Weights of a small mixture-of-experts language model, trained from scratch on English Wikipedia.
Size: 9 layers, width 224.
Experts: 32 experts in each of 7 layers, 224 squared leaky ReLU neurons an expert, 2 picks a token, a softmax router.
Training: a variant of Adam for the experts, 539M tokens, 4110 steps.
Below are experts of layer 6 (counted from 0) of a mixture-of-experts language model. Rows are named router (the router's row for the expert), down (a neuron's output weights, with its number) and show model dimensions 0-223. Each number is 128 + 32 x the weight over its row's rms, rounded and kept within 0 to 255. Numbers have three digits each.
After each expert's rows: a language model's description of what the expert responds to. This comes from a sample of Wikipedia text that the model never trained on.

# expert 8
router:097093078108145052080097130190139109177133134163047129111118113178114147080101116091134111115170176157148131138115107130157093114181087133109137117176090092124108059122116160139163080085088189116110115095102183157152143126081127162111118171130126205113137092118167184186144188149107146158067140158140156153155142145172133084182115197112144127097121062151148120161151059109018110124135157130065133133124123104105188108178124167153140159053088138072116122112138097105125066114155079126144090096143145163134128150119103186158106110143113124146155147161118146121128102116131131151153136153115130119085148130101150129131107173198142168162139148130146122171185139106141137082162
down0:137155157179171073092130112118107157173099109069053235149105159168086089099107117130151139108135146141171155097092136066155133136122090156200118133145124083159141112190179120109080174144080156107092162153117167152139139109148163115140129077118166130106153158162108140119118118128182175094112054069096089143093136132135104097102131097089197082124096129115128167119122139119146122116128144130173146102160195148113070129108154148121103158119117117154175103158134109131145121088144139118158157118212107086146060064128152152141171110151143096116149146162120136134152118192104188139174140147187127121159095070163073145108122081151155160150130145051100137176090077145139109099133
down1:120142149198181145138090164112156160055058155151199193126124092051164129083137085126132100107121095096159101112117078184073142119166106135109088095124153122110106156091074184117136156103096164110148129118178098132129151106123117129193132159106137089090160143114112139140141122170097092094078033108119153134105137100127161108085122152132140197116094129084121058079068124081142070134168078070131075114129100137133106054120144115144099105146158093140112107145121154156117080122141122137122174128135130093163110155111184057130136092169128141129123123116134152090114202133099166121102083100160149129118143135126121164136098077132116138113120128158103109147083111116047139153043
It responds to: Main verbs and past participles after auxiliaries like was, is, to, be, e.g. used, released, located, written, replaced.

# expert 7
router:094163192149086161100208105165087101103143160136145153078154088186118138081140104091134181125105088152165115123171122111154132160089130177128158154130131158090151089152178138088098127120097122133124127117102069161109089150165064104127123058089132111110113201126099089134147175075092034084089059129150118100170120132105154154118116110138194092132120128167156129158122134135074175102102104161137090168161088158123122130104165168165147079093139145138187122151136093135121189077118066194106146141143165117171189134138101127131128187109138131159109075101167114098089144101132145094168166111121166107100148108136119173114130179120101133140130092196188111089120157120163081123112
down2:116135140188148144120180079150132086079111141128138183117105122128129151169148181095159169137049132104112160135068177180126191121096181119118063143161191097127124077131125157121158119145119183125072143121116074141125135111133186150135143161107105148142132130148124133184115153121154078182117119153131109114131151116150133140145169129144139162163149067102059160111148132118110190112126135175153149136164107117113131086117122138162092162130162120105173136152117144092195142107189161137102104099077130102132105088191074175125123156187061140154086171116171100135154096106119131057117131116155079142096077089168152186125138162192152090135136152120155157119028190134141153152190
down3:158058090140147164136055109137154118097104043139169131077139172135192127104141132131064150137191178090093146100162135113138161164171155100152130087071065072111109179123117116133161116172106143159171149180137128120111137149085202140127186146151124105099136084114169086112147069171140183116110101154106165202168126139136150095124089110100080132181136190147159099162196093103129113144142073118137156116135148122090127124151129044067179141116087080149162126142156144055165122146126111092145138122106146222069138115064065117133104162131136137126143099120123139121160124173108136136145110151116120123115102137135138126140098137155168113122111180119135117162177182156113112102126
It responds to: First digit of dates, years and table numbers, mostly 1 or 2 as in 1950, 12 September, plus == heading markers.

# expert 15
router:128134129142149136097132142194141112077148166109052106067175130175119092133147133132082150139122116163110084107154125159094135146146151151111066109144145143107131058078118114090153071174175094136101124121182076183156178096151106100115104123200131081102131152146128124146120138068142091070190142152177051169089099152138131110114101151155162146077179111143137198107136096145180127165089134097164080179125077120090175096124133184091099103134190179170106122174089173134135164118105157161126107116120187095186121119161124129106119098118139108124098087136121119172149179133115084138155168120185104134101141099025128149147153084148096163116136163144113146143127146170146138161139
down1:084097159129161119122081159156113119130140090113141206135165124094114197148160092125119107130126117135079119104164145106112159127171105131114098120093118144162114118113094083151126115185188171106130079117126173137202168164095116080200058116168081098143065062155153056089155125148128158127155096085082133094137145146180165090075119121099128165137119177128118220077158120098114130089102124119188095129137135146126146088103117079096136084141170120180171146085081162117149153112129203079152140104139134112146179130154085124085135120102148176068179188143184157144137138172136152155104129116138108137087160096085111127173099086139140112176126106149156104104133148128087102079116
down2:167163185121146138118166173025073137121144121119118123095135168175167076108171134138159131150155103170134084154139139175152119165143126147106145140186105166164158086137113177087064160196087099156143080107098145111102121127128091146108117189085169075153153176090153128167157113056143110102139102144127080107098131128148129128150124035162128123128142070133082135109140163130142121164127182122146130126137155083126112104071172186067048169141147123138117169104108126132179147106156087148144092148116173128149144179127127125154056098085137087127093115122124098105131115185124112072092149177166096102095069094084163172092175154123134147133146165125138153164087157151134088116094
It responds to: Line and paragraph breaks ending table rows or sections, table separator lines, and row-number or final-column digits in sports tables.

# expert 28
router:118161121184184128165122104125139099062080104138099094127169071092128151145092129156136072161193122154069117160132123112153092141099184144129164099112153182113137135181155095149076152153144138132086109143125136117180130136142132129091131105120151121137088129160143080095092119076151174157226131185155129148133129126183098144119146193129113128109126172121177092154118158118159152161111129141082102042128147113151088104112130100096101134169169205159111131156115135185095107114093164104163153169137086114143110091059093084061084161099117080153127065124129182094144084111119109151088171116138165108096135085159148107123164111061160139094211085113162153121122120095146121119185
down1:126131079111117078069154150127126108146095161134127164146140139072159084109139122133121161106104101078143127150131131104139104191103108108127154079150176127175115132198142127113171150131140130180112074099139142154140138121119084096158112179103085092141125185119065147125117071148153158200117110062055131118087129151145149164160087140119193098144072126135087141068130098101161099164140107150158172107181153074123128097103149136091132140187165151091180044146128073120138124092141105070149072128093144098105127132152145109096154111111134098108168129127095113108123255124086095162063129080122103098104143161136184112121130144134065172156163131110113142140103076132107069136153
down2:121163104088112203113172109118128100084123127144112170148059184172116091107131094093158145135128098141090177143083165133122135189049166117128100185142066149138114142151139129165177142163093111143148121119109173112143099112132124151166138165129147072194083067144147151119162100158104074121137134166087128098139131179108105134178163075046147111081134104148178137137139177124163156102112097114146106131159121097113132132138151124149094066096159114176156110116096059183172111118132144123167180153165124136144091046108130191123149152103148130130167104097095083105143104140137135139102148184158112138158111099085084115149215174136162120111121189121166116151156141181085107204125
It responds to: Non-initial digits in tables and codes, such as 910 m or 1975, plus infobox labels like Position, Genus, Coordinates.

# expert 22
router:141123068112124093134111149137115175103153147099136105083142086104085182126142161114110138131149152129146152084067071102124140126161141093091056146102045142130175074150151108150129170170153128138162112138128150071166130160108111151071122105065164129138138168098172179184144190125142140120147147105125187165116140110100106077145169112135102130136160148163155123155141063128184160147152139196062151124104115149156079196207099158115107182117128125164061133127123133069129121171142138095104155177132132132144152153111075133175144119095140173162062088112145165118133110090141135180153146146104124118133179125117145181108214135163116108131139138102075092224138122176097128131116
down0:071131121137174131132085188151150145054092205156135107113135127182161102086113208178053189125161153152109139169154116166159124145122095127124166112070146120081145103101159112147112187103140137101125147118150084106103148148202177101146093157110154129111119176179091109143056115126161118133129172130173138157121175088085150159131093088096138089134124121135081106140091133112143153137140127127095148082181089133131181128128141108122113098102145127121202095113091133119118092168114155125069119150123142121114087108159122125168170098123137115122127093102160150095220161166027139166109133100169190101154152140110109161131166098153147140130131137088124080119110147058082114084052
down1:097157108154093185150092125102117142114132147130154079131075147133117119148126053164044072104096087068136106149129137114093117099171093078110073104154061126174067113148122139104118104132177111136153113176190101151124170103065145113109115133156210145095093177119072143116114145137137151152139104126165117124123075100132071118074156000044114110151121107136136117093111085087146110146124153146095133101143125170082106127117131094141114119146095121114093140074137132133157088110104120107140137119125122112110109075154049114155143124104143159140124110049119174111101117100062148141144170164126145102160145130063120132121141094081170108148107109076168106125126155128141081176083
It responds to: Nouns and word stems in formal prose like due, order, Act, response, and mid-word pieces such as -end-, -act-, -ount-.

# expert 27
router:169135100155088123188127068110115122135128092095070122156165150161140083166093136094115193168178113132113145153122199112144117070139099155125089103109108111145048142096168167098121117152108138193192133135117094154102113176113124168115155110119097135170033203115119105152119092119183151169123133139095131128123159076166142121147152168125152125118124086127089051144127092112142123147134078126181140096138185112121080100078093063130144088132058130180164147097159120136129090156142113071126112083116197121066120132145164129125132116113120104141200096123118144183096136127142109132157157135174132106128096138074074137175151137179140086147108112183117090095131075152171196135120
down2:138092142133138107111099088133139037142137129192199195101084174115156138098124082082148168084142141118112149138132104147154139183085121159113160118219133155109136123109151140114112105120129086133102124130077128108121153148144120117121112177147155140122099130090080174098131128110125127105125106150112158134177152132184140095096144063147072152138147094178131180203156148137129098191175133137156093167127114114176134077147118151112106137150197105084147176132147099129184108158143121173136146098115117178055108162093107127091134120134069213112094150166112170078159111121127116162094134166104195155087141156074123122117162153124072099164170211196149154083140108109087120107153
down3:157160136127087166138169102140145153143116167159134152129164137065122167106087103086144123108149145103135156089097108182125102102152121119079160107080205072105100124134152143157207107080104178087109154099095159153172123111201111168113182143174100119169128148164153089192116071125098110096097114086196194113155096087075089176140148177163170131076153121127144183123115129183088186136033176131146188144163161129177116143136133099109104113153147136140142135198145182109091120082136159183079126155173125097141127087131160096125091181139127125161155144154137131098116149141070098163153145126117126183128129139110123155172146155101102122090153115145153100166110122070143108154112
It responds to: Commas, percent signs and digits in census demographics and election vote tables (97.0% White, households, females, total votes).

# expert 24
router:170139170099177150161120174101140180162100166141158100151153147100075120143170127101118126085153110147162080125087150127150127168141135130176143153152186150122076160113129132141110141167129098110119098151062153145145131158166111130106123125165108148113210136168122079123182055137134166105073073162078180160133118101095112169121176087154098140151113103099171144114109135119146167126114147161105173160193107085071109131249140168112158120173097112101117148084112121161176111160166146112077121130120147099154148150176123176106060166132140088165110146108146057161116116107089160098126102093129108122112115091140097100073093113141149169144138129114133141208074067110137073190124
down2:120185112186160083061117075151152131142140188118108181081124128161151124110152080154130084098137164173123109119115146117149105094176131090150129082052139129147129105121132176151064122164114061144139127225128128130111095115184071145168147126165147122135126136226099105116187111131145155111167090144116137184157116154143144119132158114148155152125112108115134086115119134145146112127144148091166101148144138114091117133156114141087109144123139137181067149150076126095123123123070217119112111093116097077125167121159099140146145101067124173117124087157175113167087146122142167136151124185110167120119096154104165113178150100055137182157103088104107082177153149150086169032078
down3:140203160118150163130075143145116186112098115124183182170153153104137117114200109149102107147137107143109141124099130098147162122121124117085165073176127111138094178167109119143174074127100096161067169104140126113158060081167156116140110166084119113189156127127103135162130135092149135096103124168145133102150102102159117096126147083140190067146131084134090119122142127150110074044095123110176184054181105047108158075113130143149023121159128134102149099160125118148084091103132087116105128110190118118118112108156103132120106108107081108144092135179145163130104063110099141107108129106131044113155085099140093125085077192097136179132140131146132137128096127139136192117181
It responds to: Sentence subjects, mostly he, she, it, they, plus surname endings or nouns like team and character in biographies and plots.

# expert 4
router:150132086150084159100155111093127154104073096078085111121155116125130115126161183130133104133101113064074111061114096088102197129114100176064143130136084102156130115084130117167139129104087090165162085066166111118150123096164118125140139098130089220152113142073117110117095067150173088114103147097079120144112165178162143084118133148086164107056101125124155195108133188137159117110085088176165066094120123158141098124065134127094054155079149092090131146124130113187117176100116103115168157159091153128097109088129079144044108107100166156087134142156153168128079120173139152080089100110104124138114134153091150080150117098132159109129150140147117111067152159113155171113126
down1:086085155147120123094147120089116049129181090118089221118134113121118111106182101133133138142172083085178170127123151150136105151138135137155176106119111133093139153143159099068156118088099174081126139138073106115146179111108204095098194141127143130097146119082162129122156139116121100189169062141155064142138065151136082093103118097136172181094162122148148111149154161111133101163087113152136059133153133077114142148063121219192083139143116136191152142093106145179140133097134121150108119023191153115148173148064165112138163146141139140152109126097159135078128154161133136159117164097156141108125129125137163144109133121168150124119110153184048149117095129093121147101152
down2:095182094101099121156193102152112082116132101144116216133199024061145138115135136146110162116114126115118147191152115117145099099103104119127145138120198149133107064127122176132114086176141181116087107087063125109126102128112124144058142109109164190149130098196115093100153140089102172147162109094094123144138129182123183151162157112078136131149082110132076106124170117072107104136155091129125142148139185085153150140137192120123133148089136144121149183129105081128133112165108135100088145121107116193140108143115113147137131160096117096132109160132184142152132103089108154178127174136108122097146111087103139161136136101071075162131223133087167152086134168129172198117201
It responds to: Colons after infobox field names and pipe or dash separators in tables, as in "Weight:", " | ", "18–5".

# expert 9
router:169193184124139103093165090126078102096102121152162127118178097129130142137117110118124065179098102147082111121127128145089136132096114172078137172168113133101183108114116124095148158108151104153134125077111152127133189122172087134064127116133140124147131168177178098143078113117145090152134123100150095192177187106162086135169187126129104093157134120096171088146083157130136139109115072137169154151177129130134177154044133160157110126084140138122130114159086119149147162113089200182127085178090088139226127153142130160110111191060109084082119111083152146111112157101140151123145194082133127116145119157121134131155093174133087123125159166108139164087126195223159120135165
down2:146127152103155176176130146143134149151196117160134255119096099091153116131158123099147185132173112104108090183171170080122108155099108166101130129118137156185073171136124136147145133161076186119095168112120075130042130176106129066131097111107076104132148125105098135126147115119156128116169102113191159151110125175141151145144226173124128124143132097117099137138122145102134140114165102108110134143091163137079170165100168151125095099060149110115130129123157077087127100113131078151077141177103139108113140141121156155087166097107080106082199179143106120107155104144118096158145156140156105117177162156150158125210105171068129101160156089135162131060153116129137079088137
down3:115107221121119123089128123152144120073150113139126255080155117077129103114121120132129090098140122075089112133135142214151110164153135140086127123126129134047146136114106205069117107094159102120121099131126123083119141128128133121077106149109151161096081132107161107164127130109091112135141168119078106152149106133156157131107112103112096132150142083157138130096128148095144138192126136122233089150122154133142160141063136157121080131119169138127108125127126140120121133136147171194123116129083074166212117176134168118087092130157122147147148108121097128110145143138124100126142149176123118130136121190128153114138131140146142141134122129158149105002140118133134137127171
It responds to: Digits inside years, model numbers and measurements, especially in aircraft, warship and weapon specifications (12-pounder, Mirage 2000, 2013).